From a checkpoint of a small mixture-of-experts model trained on Wikipedia.
Size: 10 layers, vocabulary 8192, 202M parameters.
Experts: 256 experts in each of 10 layers, a sigmoid router.
Training: a variant of Adam for the experts, 1804M tokens, 6882 steps.
Below are experts of layer 4 (counted from 0) of a mixture-of-experts language model. Rows are named router (the router's row for the expert), up (a neuron's input weights, with its number), down (a neuron's output weights, with its number) and show model dimensions 0-95. Each number is 128 + 24 x the weight over its row's rms, rounded and kept within 0 to 255. Numbers have three digits each.
Before each expert's rows: a language model's description of what the expert responds to; "mostly gets" lists some tokens that are sent to it at least half of the time. This comes from a sample of Wikipedia text that the model never trained on.

# expert 16
Description: Middle pieces inside longer words, mostly Latin-derived or foreign, such as mar-iti-me, rehab-ili-tated, miti-ga-tion, ru-g-s.
mostly gets: "ried", "ilt", "olen", "ination", " withdraw", "issa"
router:127152127140104104141114138117132096121110150136114159126154120125140126115153112129158103136157133160108118131126137115136154081142118125101143141145090147145145149127165115173106122147167154124092136095142149150130110088168115155142074114124107146102095137111130117110115189086117141115
up0:141116136117067153148114125138144119111137138122136206137118088141103122146145149138122144133122098102078128107105142114153090155154071154127127125130109087108111121106132097131128128129132117145094098094096158132126120121165091081082155061120124161117074090151112091138147105095110101151
down0:115176103179115174125094109125142104147134139118098112135105154172097130137148074118106100130179106121156168129109138127133138105122155131080138094098100136147173144148121081154111108103140183128130104133149112118154129124099147146133103153124123076130099097130142122130174125139107151119
up1:150113121114144164147129145158148156125184171098118143156142178120106133089101124132136095188152150157159119137147162113123162129148140146114134096095092127099151166102101101146156147116144098166118129133148108161111128137155166137107142143150128111138088122145103134116074186106107167137
down1:102111159109115155115140141137130098120090101149106176149123132161150110122152104177089142092085131129163101143125101129111110158136174154170086084087142100139121089118131121143085138157134129150129113150104114073128121122106157152122165138086143104148150093085076107140154167133174131123
up2:164137090143136116098073108147142149149147086149157159133134111128132152098088104124120147122149142096100176127066129153174102092143118128128140120133073120107130124142111108084157167094137139116142146097096182144087139114188113128177139123163157146149121154104157111124131139093142103104
down2:131148102101073125115107154180143132142132139124115138148131131131118127151178165141130123174152174109155136114161141144139147107139141139122087123087118119149103125128123130124107117131149110115110096146105179140159114085139155088127086180177059113114139146105114116111117107132056089176
up3:141111121128131079134077122125154096100133148150133124105144130152094112109122104130142099139157166135147170170114182103128110128126059136128114165113103140160136152156168148175108144127119165079158130072169148118134098141089113122109119132149101125136083068120147124123138138167142134119
down3:128135097114140078123136134111127148093132127117130146158097104126129135134173127112095115104140135100136167098128097158104106139155116124157117138159119140130109094090108154173099120068132092138131177156163113108125116152114100118108142118091160130140110181133128093154140141117108132117
up4:170106168116140129150126129175139159107145153109135094137137097110120092163127130112107123077131152146128106113107116172125182095135079158106112151113143085121156119108123150110105116123106106134101141142119124131098122127129113112115088081132087137125076138131150108099122139157120143127
down4:135136133089161125111206120150129140140111137143146112118085117111151107134127137089163110121157148127146127147102123094139088118123143114102094165138154111107131131095092097091110122131119136173114120129113080110166132120116113102118145136131118200180157119144115140173081144138128154137
up5:137131124122107094133152122138121081108099098127164162121099083101116164143135124137137135136164128099116129101104112137086116120160122148142108137120119105128122128176133098090117126171146119130123137074138176153110127130121101148101132123111102165144107127047109120156148139121111136162
down5:139175094097128188070134150112162105196130140145123084152101122131130101160111146164122155120161148111151100139143125163120157160139111177123145099135151137125113150129120146128111114124106147136130091133122140079146087148134138135142106188094153163166105147119110144140131118133137121163
up6:127132084120116134158132116108122120135113171141087151146142105125123129104124103135128115123146111141099097199122136117108125162159105098091139134111131140129128150096098115112108105182133142129124135105151115154140091091112135104102105101142156137139118160134142090121118192097176150133
down6:104098161087148117152096175122126101112170083117113141127129116139097127130126125163141119143131107096107122144132091102150117107106123146133123101111145108131133136052099147120147148157118161113155133107110095083126111136167140109136126111121164088134185120118129149093114036152147128120
up7:172124135113116098152129137149093115101116125101143102151126174140144154143146096122150093111086146151160137135106112172119144078139107143117125107123130121152135089101122117091108121121169178110090119095130154125132128138138124118125110119098127145168131141167133152107138136117122140118
down7:139146145089125153132084107128106092174170153127091128120100136180108122136133141108127103168121159100131147150124136152130158138106100123110089126075141154123163161087149101146148146163102116103156105143142101132099117154168088128121136136131136133142145150134119139087108145147130099116
up8:159151111114113135126128133103170138134147119107110139101157137102166081099128106134130102123123103127165113146142106127082164144210128115165151116128117131138160177139134140118136132154131114127072068151135169123113146123144122171162159065118152112181125120082117114092118151086155157105
down8:138160123175141167143148144114125157151124088111170157111170123082147158109122139101121108125104086140116140123136161142199116120132117108142142100096143156123094092157114122119140123158145169130111139137130116140125142137121139119141113081116120126127099129137086112095125118140103137142
up9:113117124137136126107131142107118146158140143146109144137124146152093152111128117155166131145151142077134108130120137137072155117193132107138114165128112119152161216129170096169142110143131138127118173116131137107101092111151136128100118154121069147081118169153174119108060155134106149128
down9:147107076114152154130162118142133109117137118058104146135106105138133141117122134091116116143137132113110178091117165104108141099085170146122151101131139110092127118109148125100136172133141176174135084105130122127150104144090151092116152138164125120120089128145074127128125109145089157105

# expert 10
Description: Year numbers and their first digits in historical text, especially inside birth–death brackets and before century, such as died 1690, 1840, 19th.
mostly gets: " 19th", " 185", " 184", " Ottoman", " BC", " 180"
router:138116112158140108142147134117144127146121157154152168115129143126111106119110163143153102167117141125081109103128127119148130116165167100094120105151130142135157106111117100093105141107123140155125131107114112127097124156126118164121115101120111153111150158206161118146130106139100125107
up0:131111078149127144138153142122144130158122117122159122107154138152113147122134139161188124118144135154121116122120114159142120158150159135126154144140134106131130130139126100138122112113142118147129129130183144190108124155093110116119141133162144170130177137187067064164108149143151169122
down0:134110142086161117183096153150164121131113146110087127140122097120149157134122130125110132137127112106151124120135111136086134148133121133185102116143096128118166116120113138132122104081115152154063127156154178108148103109174105134135112145132088099125113105105126147164136096117158078157
up1:128142145120119125120119081146132157136122179102167126101150154156128141071152114077125112143149135121119091118102101087151161120148126106119101128144139100141185104137104112079086141142134140156120151149139106136104085134126117143146092135158099146163126092132121139147158120129140125140
down1:146137136108131137131185117135137102145117102161136138096153102117140141126123113133117175138114127155154124105114092152126096108119129153157093140135174049125115153152110166135120095114112108122087100132144116118159134154123131133102125122084108104150132136121127161176127152107145151099
up2:161115134117112164161152175117124137132141147172145106133126125124095142131159161145153136095135149155154135121173134098105106162134093164180099112153141142104111122140148115094128112103136130109115112119086119131113145109113145141100155131150148125116143132143173133113122167110129144103
down2:128146122103143142094089121098162155056143140148179123135111125103106110105137109104154099081126129118125123147100105116141118174147141142161115130151143118122145128150097120102089104070093170103139128145136137150133133173142093149162095136117153134145125126111137135109148090149105124071
up3:118160138116172144164167119095119107147130129156121116134113152114159117164124096126145104158151086098103123172147122131158105158121149108094123079148058165167110126141132117132114097095156131151107153136195126146089131169120091137151109135130104126126189129123138106145088113116079139152
down3:121134106138104088131083149092097130130141140109112118126160157138116107089145110123140131148094141114204115128114096170076128127128110134142149179104155139079127100086148129156158095157169146131126148136156175143144156118145126105105102129104147146144104137096122118144127140144146152119
up4:145135135164136136151120168137080104136178181142109142170163132151123096098142161096120115149121116133175149154108172112129134165158095124106128144130153086126151095121149106114119157144100146126116131128110125105090154145125104165079088102197139120175125120113128160109121118162106103123
down4:118130119164139151103169116154123122140119115161135152150164113162119148149142117069124143103141099147128135132135155085120104103128115148122072198147159155136128135170155135138104107156121103142099122099126141134102139143139138107160141125143103138157157114155116191162129153119142173140
up5:146136115145138141154101105142102139153146156121150163137142155143171126155114154123119092135119089115118163109116139129105156128142114103093131140130126131099094102123129094126135072132140134135164168115110135115169159111201103162130103132071116133105136118177114119131152139161174116090
down5:088101146168150131151161134124141124158121141130085141186109136163139110173126147169133115113137137100120143136138120152108142154141151150113131153090136106124106145129105192129136135126161103132105111135151120163121155119131118119145087160106165138133109103141136170099125113140152140157
up6:122129127116084164135149190115127116152125141104112118154121117143144152156117155161120117123186112149120120165102089107139114131115101147131105151124135139152112130142088099122135147114146149125099095113127153117157113107165107143124126144126075127093148089114120134147155114161165106148
down6:146097096118163110112116119091104094143176142087118135155137138141151124129125096107118105105104081100130092123156129108125124111120134160151120152134155123106082122125113127168203113128156147103142165131139101147139114109075120123066125134117154127110145144104088132081164103102140098096
up7:144089100122108132179126095136119133154095155140095150161160153118107146157145131102125078149140127089119155143150097128113098124118160180093106168132130125090091118135143101113075137107127126125100162098118149095090143140160175151113152135127153170097105095136131140151116153144091130096
down7:148125190115149132128130166152124146113142139162071148109073128125112145136145114128149129120092088132107135108091116087099093116128116145120131115138141095078156148139106078120123132077136099182133146134150128145149125173124100130156116166091078116126130181109117111113126164128080113138
up8:131159105132093161142137139146131175114150134121174123131145142161128082129120144143095119109180181158120143165123133117168142146192143134146098123148127147149158160146134108103129195121161168125141106145134150148092136146126116184134095141143072133143131136164084102154123115165071113114
down8:099120112130160125155100113119142121100103119109133130089097110143104156160100127137141066111157137111119109111128121146114125099125125095148137120142103147144130151162191142169117137116142179135166105161128129094094112159133134121108145149183135144122169056109128155092149160145157122151
up9:106100072167129107082171170132118135122163116168108129112142132118112118126157133134151165122108087151156137124152138097120125130116107150122112142155159098123116099116136126112141088135111136113137149130132115145166123122118060149131151151131139102133119101127133126127161120104124093121
down9:115164105147137091103110105083109156128158133147132146105132100137108091143138170113121098116197126099162099130120134116110104118126137144149103149118173142123142089097102132149152124163102097137126129121128113116093099163121113136121139173141160121148140145142147131154099147142139138147

# expert 46
Description: Noun right after his, her, their or its in biographies, such as his time, her stint, his father, their children, himself.
mostly gets: " himself", " weeks", " themselves", " months", " job", " herself"
router:156094097128106107114143120123088138144129143101106094109155143138136105138116150112173123109106128106091131133101126106149151150129138117149145135157105114139129121104119092162149111151143124173125137118163147114108143154162111117147121140128086138132105111120141116163136159146064118129
up0:171101143105159121128173111103163163078132101142137123062165134164121118092086164101149155147108148104136113111111119119104132153141145115127166151141120131144111078120080140149128157115136123152147120145130160132149136149099157159163153136122118134133143077120152126137147146085142126128
down0:109108143156101118134158131137182120145109085131134091124139129159127114108136137136134096116138108170142142142111131110145168116158092159133139150110132113139136130093094138138105084118151144163171126150101138183138110099114134139168090165124147115116117159161158106116156105157112101101
up1:137126116114143133118145124106136097143104139121117118124133170145116131118125141124174113140135159098152106130124134152147137134141133142148150191153146146118128152114124151175141162145107116107175103097150126140118123156135118101133104117154102153173130128105137119159112146093072117102
down1:111139134070122134149149137120133112148142162104130098112158097150138138144091151136142131102137102141147145149096097147080143100095128116135146129144158163076153123098109111141140152165116092134111161103119143119122108157139094143147157148115160110135156116180130123154152154154151126110
up2:133097139118153134160120090102116084150125142098100108131133146095145138121133130118192130127136108158109114135125174143107118116134096117147142199120133164171156132106129066109108117120123119172124127069102154123086133133132059118088118185140148140165132143135118107155174128104088106104
down2:128140201089162124138148147173138166149116168152093104108125131159126129157069130139140127144121122102148129133130143097112126148107140109085115092108125114157120117093142161150150163134074085172125194132116148152109097128110146166088155170118131159153149118141151143118099093152156148132
up3:098132135121142072134143102136137185150113138132098124150130145116110110151140128110121174110130115110157150133088137146106081168144124114187107126118156137069138175118159187123124080122120103152088154131147116129092112155116140144138118090135139131162150133113144125150093146134163095133
down3:127109125141123123118127097151113114116170162145126126104117144170116129127130091158124158103075152151170108141173179107110099135107136154139106113087138139127128116144105105116085126126138162112115109107093148110151110104162172084148131123138129147103145172132124143136132149164169125145
up4:132122144147109149121133137098131114085067142128131144113128102186162117139156140106125142098109103130157173147146171092161110147149155101133057077099121126117123135116122119116155104111147146106123133121129113132125111165166109091161144126143131119084171107144144109146093131100089133150
down4:101143145208124175159097109107184161100146165118117128186107113089100098092125113144164126120111145132155116145158126149146181141116128119101124121099121136151133115118107139115100096163104209099150144119140097143109101107081123152138113146113127144141129167113145148144113136109135172135
up5:150083081166115100127148152115149138128143135141138174118131110117195101084095108138167117137158103097108099111131115126145134139171162144097140078137129148144126091129085100167090178204126113137112138172124131109131090112154127157166117136087123126085151076168138154110172150120140160091
down5:097124135150132125115131142145156104085127122103121092142137071114070170125135125130110119092149102167114117106107149157165133161118125127156127126121150117090175151139126117158138117096139113147115096149064077110169126144144116097142128100169183148103138142122138128126142163122161123125
up6:125106109151115135102125125103163123106123133153136161107139125105146135116139117113165124200162110107144122119106139092112171106145135102107119125097111105147151104135131113115189126124133154174063122160101116096106120114113132102067116180133093117116123130131129108130114141142122100126
down6:143123132131186169169133129134133069126131189179086132117117131116143145119133128154141159149146161167140106120161103172177127130161114110135157119096108142093105127088106116083144120127110134141148119117132103146136111104095125142136123103158146159135118154113126117138146177091130112113
up7:140138157140146160104124117111116136123090184114117102091122083123124115118124116155134125123134073129146142100084137129133128113110174106117112118150097092114111110134132148144146135149119129140068159149146119127076124189151145106130081115130131145138159138136132104139138162128150117153
down7:129151128103127102116129116127131134113128185101111109104171142132121153149134135139125159143139142101133133145123124122171142136148117109139108134130159127162109153085120094121118138158110112181104172106140139098151115133120123104165128115103155137171157099106110098181142139122107129124
up8:109143146104106113185093145164112100148164133135123143140137132097126136081111121175125133152154142123155091101153115108119141145118140122121105121149106147134091134118084145131146151173151095141157093141126103114108123108135155114159127139149104144137117088119134123137073128140088100095
down8:089097124122118104139096133128126113106123097098148117137090102117066109147126140123105120097150169092135131131189075125107159104126147107156120128187114175137140108114119125156148173121139074133130113125122087128181120161123139122142122134098107087136130140170128128129141126108147158131
up9:098154134140074144120124105147099135136101130168151149091104152136141098138106106159139100136131153129175153102121144129106113133094126137114121131093119102135110093114130140133163127106157152130121168127192095147107086169125154129167146125152109105153066128119112127063137179176138140134
down9:133124154128116140130140135135122114098124110158135149124107137113136159170153139154125118078125153131126137112148114113139154092144113121132121128131120150097078141101150121079096190092156102152109129158151157111145113133133098122069140160199153144082129112121149097152163132149140124117

# expert 55
Description: Years and days opening birth–death dates in biography headers, such as 19 in (1909–1983), born 1963, Date of birth: 10.
mostly gets: "born", "died", " politician", "disambiguation", "1993", "19"
router:135123093144126112125142172121134124133123143119162136118161132120102114143171121113177102105142143085167116116128163130155119132172159112117112119171145129131145139146124123132105103169148154141136126138134105141128129123152120112128140142133112148118137115163183112153125136150090143106
up0:197111151126086153148145126140055157181109153139172118117146115093096144096166127110116094127126083149167096139144146162123111140124158097081127141148176127117172122169129133152125136168137106127109119104132163106138073147118122111128140096133135105132084127137124119116136135138147126109
down0:071123177149124110140126089115111083100152136111140133143107127137167167169133155177109145114095109125117158095168135179104090146111152116144179162149105081076124104086159081135141139161116135141137165099064085121109178139109116090089145104108136127132162168114094128140116154120133139135
up1:157109148149167150140148140109148139122133121134093122110097167082103104072131138134149115178128103118097082109104117125136144154162143142117117126140111135141118136133130132149160121163147133140140113115122146137106075117126150129054162114083157109130136099134123107097109165107080104151
down1:145128109122129131144127142083110181134185127117134124116123082132135134145169129138084151103094080104130135142116121154120067101128129166107113118140128146107115135102158103108077130138122127100124139124114128140148143152129116114127110116132131091098115148110132142115161126124096123144
up2:101143143123129100110112109146142148147116127146122127147104124074122132094122135109155075118145162139096129150130185136127121130141058125127079101157110098124142110140149135146122138113089134151098111140141123122136121154138160142166110087144095163143157107158152071132126122139116121107
down2:137119140127184093149141106094151097133152134060106121140122138162194169149111115138150126125170132106162161153157108128105128108138144113123139157124116117125137127088121141160103120117120119147144115131122105125130135102102148142154151103124126141152132120108114139130119179133144156150
up3:159089150130080139122130169117111153158152117141124138092112090071125084193126120124139120115126162120092161132105093110141145138119101157125172155139133143151150108134114143114108140195125143092112087137137115134123138161116121156117134106112133161150112144139132123105113142110109146142
down3:122193153124121097078128124106102107120124105129134059156131093144109137121136150121121123097145095164109152124085171106107122119108117091114157080124071130139088135096137123109145131142157126140131150112098148164120090135102127122102141131135142144139159161077121132111157121143118123169
up4:146102121104127145110131152080117128112151126154135104096147104104136151178135081131154153098089151138136149144201089147083149072107118128126135105123172142147145181172105134129134123115137151144125072096137140168141108129104159110139147103112134145133141104156154100172106120102100122180
down4:175132135181145150187105111104087130156107147143151079122156136165140139078143123120107118156115105122115082116119114151123138165123107091132152107111069127117135096161126156135103130149107133140144130141128145113190119102135119149113107157134154111136083075136163117081167133146134151105
up5:099130082109106145139105078097133144119179139118070128088133157134135102121160133119138081122159113159131095124091157099155131156195154120119116105136139152141141115172171120132131100159134168142144139148099106129114112157117098126132183159152103151148156140107117107135102119096089137145
down5:082145102101097107116102138139138159153117132131135143180108127126096136117076140140137087170133147167147102101123147134139105113127106143150158104134127123150162116099162108119132074103120142113099100114121123094104108169114143110120141114140134109106117129112112136130126109149171136136
up6:155085175134111114110139131146134128122107115108124127145165135112094125129134154125126099148107108124074124156133066115156129133109097118103111126145081114096136117154140124144124164124112165105151134131139133130116105113098146129150112066137132112142141122146124110112165115114107143120
down6:083091142121110104111116122093146170114146141143120128116144124114156163118122129157127116143092153153139110137125090094175132131137157149148154123144122168144132159144121149100172128117160137139105099178129111155111117130140157133144152147072130105138108151127091157113144153090119128158
up7:151097153125146124097160110076140108154151129152098132101157157133105126141085100168153088121083146115123114108134134147123150120145119122127117124149109116103118050146105104086089132146126138141168114123135099152147144155140145120102114131144117148090141113154141118142105127107138122129
down7:128107115147126109148151106121124126148128118124128142138149162150105146111109179082106086118116118135157176111104143109090116136124152105148131074092116145101127125105107139160149203149146118116117147115097160100142120133098143114112082099073139145188150135104109125163132108088171156183
up8:161095128127116126153108110088098149154081092128115139151101122148124144118133120129142115162118151111117104157119121164108148154112078130101083094135117093152111138141141186144196099144091102081137121140134120122109062110167142155138101092128137158134115078161103105122095128115128098079
down8:160151151132126136155154131144109126146149169097170101160112105126126121145086127128131168128122129102115135150086104131084115159123112135147116168125136097123070137117152083147109095150105141077151174059146125101102123095094125092113106061131107112107151095105116110138128106152137111125
up9:135132128144138135111144143135139141162114144116099103092169110136091112128169187137118110166142145145107129143151147101149103109161105114097107155116111164125123122121124151083133142108122157169152112119142143108124110114125103126132110100181140129090112131116159155108136135108146128091
down9:119122137125140137116115135117109124193142135131105120156084161152146109122117129136083101162160098117138087136164141154104122124150127124117155124133127142117086137153104120138088135175143186088123128107160170106142134121128184126133110136105106118128109155105098128120130121125102124151

# expert 35
Description: Middle word pieces completing ordinary English words after a prefix piece, e.g. refer|enc|ing, heart|war|ming, enl|ar|ging, des|c|ribes.
mostly gets: "fully", "uction", "emble", "cott", "ear", "rave"
router:127108127138111098112130115106125091131114163129088115119139183124130121122123111144165097133128129129168125126155155133133142087125109115106120125133100155149134143104140081162106094141152138098108114119097160140142164133146116175131071142107122153104127127116116114097090148113131083112
up0:116113096136180118142169164113089161160090122116126147114144118168095159165110137116141121092140142135110094094135167165156141093131098088124113083163112128155152200117156127122184144136142149119109112145129133177141141128114137142089109122128108112072150107146163151131129117143125134119
down0:150117111153136130122149121127128137104113086123134115112120127136140127149151111136139115096139169154148156157125106118120094150112158092169146111151155128097119110135122130152146124188163193148138094121110143126148131091066105121138100125124125124170130136114081154155175153115129136170
up1:116116095144077074155175152093108133131166148118129111097172127143143110090117140113192112142106143139129149146113110129149133110138092114118137114156113149104141152110105138128102128122137110114116102141128127122104122143134121147163152139134074155155134097106140168119133165134133088095
down1:089171117151109170135084132097111103106113130138118164132106123166116138140166113103113087152123140109133107109106119105148117120110158162115178110109117106147127133093146120159104124157120124132156145125160111153158090126140146145142133054108154089147123125159154105083095137167098157133
up2:133113166109115114141120133133152120119134101144135075132112170127154083145118148135109158094135098164155088168138130089133118131143109141098101152096085160081110090151130091118081134128116118079125090099155129146116145167183115146134114127176114130117120137133133100103147141085141131128
down2:139159129141116140138095156100146141158103101151143128161144092158118162171149162151116125149118139126108124085146090147122126139124156090147095120167099104112127156114135079144118125181137120106130143137106115114100126128073131133133108124113133151091119118118141166130107108129141104132
up3:103120066149142142146113191114104147142139150092108104147112114132152127106126119133117062119111128097092089132151166103154120122106149117105159135148097116145130148155157093141167111108137079060084163132126136122107119097155192156154124151117141139152144118097144105113103129129122119133
down3:111128102137140120136144141100136125133107123102161094084147126107146103118153130133082165130115154124150148157114132152124098134162104180148109106109140078117165133134151139143099111132134106148102130124113150103128130116154121134119159142166115166152130100125156164136119129129126129122
up4:136156122133136152119133125136181150118107112155156085132093179130142109132120131132109121111147138125132117098104183128106097127145178115129099119094164154079115154145113109136144115157168103106116149118079106151117109152148128108084104121103161137144113100115144144108151142189120118104
down4:114093105155153104133134116132138127135099111135088128163150139122149100124122095135107138117191106138121125147118084120120151138142167137137076179128088134125151154136109108124124143075131119149159150106111134113183158159094119159166155104121121113144102096127153102162125107116139141164
up5:158130132123140061118113092112124070104167140133143158160136144133177098141131122132132115145163127149129124147112169123104141126142114104114139155146110081165140128133140108151122124188145124108093162110125117143127139158157142115113110142144139137144113119105124145150119127116102104140
down5:101132129092102112117121130095121151121097058082157147126140061135124140121126112128107194112111119127106146112112122138112162117160117131105130152123131156138143093117125160137149134127157101154099120132133166146073156159136108130090166088104121144160130127147128122157135177150161137143
up6:063105140155122104125114113080115095116133124127121120094119137079094118126142147132138106127151148114128213150136166117110126126103080125113126102126109141105099149101162122093160139126154097140112120108113089133141097151123119173132135094153139158153089182143154123154171148128128149148
down6:129078083103132094128162143104111114141132105101176110109105150190127137135113073133120128153112099158086119148107108128148132133091163087107110136090108108125132101147125095151144154151115142115111149125161151110093164074150098160133144098110089114136129153113097116156128169116150143166
up7:129154114116111107080089155161153149117106137141155124112149087093098095072114112099140147132128138105128166121150130096109117123122176122127130174110130160147147099140171169178180132122158111147106171111116158132118144130129138170064121134097144144110114108113100130127118140111110097102
down7:151103082132110102144112160132122144095142137133166147132069116127089075130137138095166093127154104132144134129110109115144129139139147118114131097138129099109124146168170121131142145093104128135109160111139132146164161156148078108139142146132079123170096116123143130133139155137090139121
up8:108140146157126120173127135143126166106142126105162100196145111159144132159104137123164139090125104143159114103108143152139083137153136105112110154110166156110121143153161154118135169096136142116122136139133120142158143145168104104126109157109102107131094127107144178154115177104166118114
down8:135163139143145140067098158129169138114104099047115142122139148157091160109125141141104119111143129082137138093138123136092132144139117141140115136125102107136129106108090135143092099167113108157106154144101103130123135126108145130117100131080167109109147106074132124085085157109158142184
up9:138132114146096105143128141157104175160112147108142157129136132127122140118132087136176110135144140130138132103107121107168168085166153139119126095109124120143135153133101124134132108139158167148121161140078126118159095112102130154158086159142067149158134107136139099092104085116136092124
down9:129149107090089115133107113084126166122131184153142121120161130160079147118149144076077114118113155155088137144137141128123128163106096172143142139118136113138104117088152137127122130132103107150123156121203123147139125159117140139138099109101122178137133136155143111166097139130179153131

# expert 13
Description: Head nouns ending organization names, such as School, Institute, Theatre, Records, Foundation, plus role or body nouns like professor, committee.
mostly gets: " Records", " research", " Festival", " professor", " newspaper", " Stadium"
router:166088065112123115131138154130112126133153156150158119122132133144089101166126107155162112096137134143143140120136116113108100096150067099157119152162158164125125130105071113122112100127190128123097134089170151162116138115134110142141111148155124148118117113102139101168096187151167130106
up0:111140115146142117112157106146141159154160149119132118174120105140150046110103107136135139132074094099151140151108110155134127114119150116137123189136141139133131105156128162097168136137111138086097088109135158126118096131133136131155184122149197149183157136132175160099137193150086155101
down0:147144097116149104144123099098137116118120116135135162110117097121147160141135132125126146088147090134127089177111163099137086132141117122165077137159135118123108154131171134110156184127125167141126104140172131147078137145113116103117159130125138126105183092164132146135100113109148151124
up1:197117110118124089120104130161098152122155128134115087099097106135147108116104126123131111184147101089125155126112123141097098127155101117130099119157125138127122072130118096159131095099142106112118103132163160152108132124099146124099146121162159148114118129107122106131125158117138108099
down1:096168133116082138111110134098186157116135161166138139121132124095141156127139120155171112133127131087151126138104169107136122110143135144118094177123141128122143140153134176103127145121106113134146158105115144156078134126097140126147137123117105113167160115116155148134087107114138148129
up2:072118088138160125096133126126133123163109157152142106131112128101154118112114094141117130130162154177145144146204112120104128126144070147188095125167139174126174126127107104112158127142146155090141139153130079153126100113104113082154154167100091138162100162110130105128116166120139110105
down2:138144098095118094119128167118142142149124112132131154130154114142129121113147091120096147164110102104103108126131117108139129120157125077169159110127144127180116074148117138156109165141127138132095102129152140167104126110166140163128129130145109163080142108112170132143163162105173135135
up3:092144152141118151115119146159132144120127124173099106138130143119119080184133099087147136133091124097185085123155147124145108126115124122174133102146130122073120110171146099128191112110148127137151134106132116136146113091122133115183141125086147121113119108107161137131126142144147137171
down3:089096135100118156123152094144101136088111124168109137124125129108129094106125119138116150120128122133109130106142102118148124149168192135137106108133182118161147143147121114177115147136140137132120090131112142102159147125139092095097140151124145139107123132195097124099111135133135123142
up4:089081126108130115079140182095093117115124129153147131123100117185096110186118109150134101159095080118115164155145181137126104106136097134113131146108140103140139137137155122148149098143145124072115165135108121127131114134141110110142135183107168096089100109134092080147083148123124132159
down4:125161144118147114150136133144175129115131159132124094153153099103131166117131107141161138103158099117123136099111084164077144102147155122112112157151117111147110128094082135156110175130087155134164173116125132080164172137130147123105123131125142086121120102083107124093150118125133100119
up5:138153140102139147162093140143159085116170143115114164143142118115156117137101135127158096135172150095170117149125117067119081152159102131135110122136141132132120168121128092097112130148159133092145160111123151123114132136111107144140095125102117120131096131140089089154136193135144148152
down5:152137120088135097106106115108116089145117091108133104126095138151118144152133118120079145152141117111152149099107119124115179124120167114116143164110152124171143124114138155185108150117112119108157138155131095137133132130145120152121136150135151122141117115146119197124149125127180154112
up6:100107115103133119137109133126132127147135102097061096131148117134179137159164138174124127136134120138070139139125110144164106131128171128150099140110148137127116136119140136135120112130150127123081157071118178092138145128116170132133153134133148112100123112146116152124146158125138162138
down6:147116163137147133169167132140146133107104147147097104154143139105142138155101160155128121112131143134142139120115140110127140074097160120117128096115106139095072094108126148139133123130129146112150148186159135124100144128127126136126081143119110094146116145149132141110107132128142130129
up7:137106125123131115115083131130131131087161121088130162143153145183125147137125089129129124141176124157131138140129110139159119130114155077160156107145116128122171149141132138135114142139170131149133111138130180105076112087164090147143148115155137134065179107155150182103119096158134114082
down7:126128088085142125165117096177090132150114152138123174106170109110170150133093136126072125150174126148095169125135133136080121117132110143103133095133102090200088120133083119120141136082101106127153112138102152125115149111115108109098098106140109163145123111128119117138128121112130128152
up8:138125126137124082117125170137119154165090183132152132146180147138113143136167095121141117124071124123160084145125121122205101147110121123112121118138110165177105151109147130147153098179122157132165108120091117128156155167161143129153136158143115160147111135123177075109159142105116152147
down8:122160130083133150172113129117111112118109152126132172102115122167094132117121123124146134111152153117109124125139098152145093131083142174127072114112095095116110118110129159087149125114102119072105125132130096112174109079120123068105119128154134118145179154126141138077116129127148135124
up9:147130107148099148099100166148077172164109099158148112157117114095102129207139092146160150128108106125115164150155163135131101122124113124122157176125131175160124155161111103142110133120167160125134106134136118150142107136094129151108126156151122125110161137120158095112122140092136112067
down9:093184151084087138131136155111136126123139171130108129104132141074140136149171138106184130119125153112138155159154132173129128127118101176113133156120079103162132125084092171109084147111177103128141125108099140103136168139139111115109116101144128133091114179109159141109140115113137164130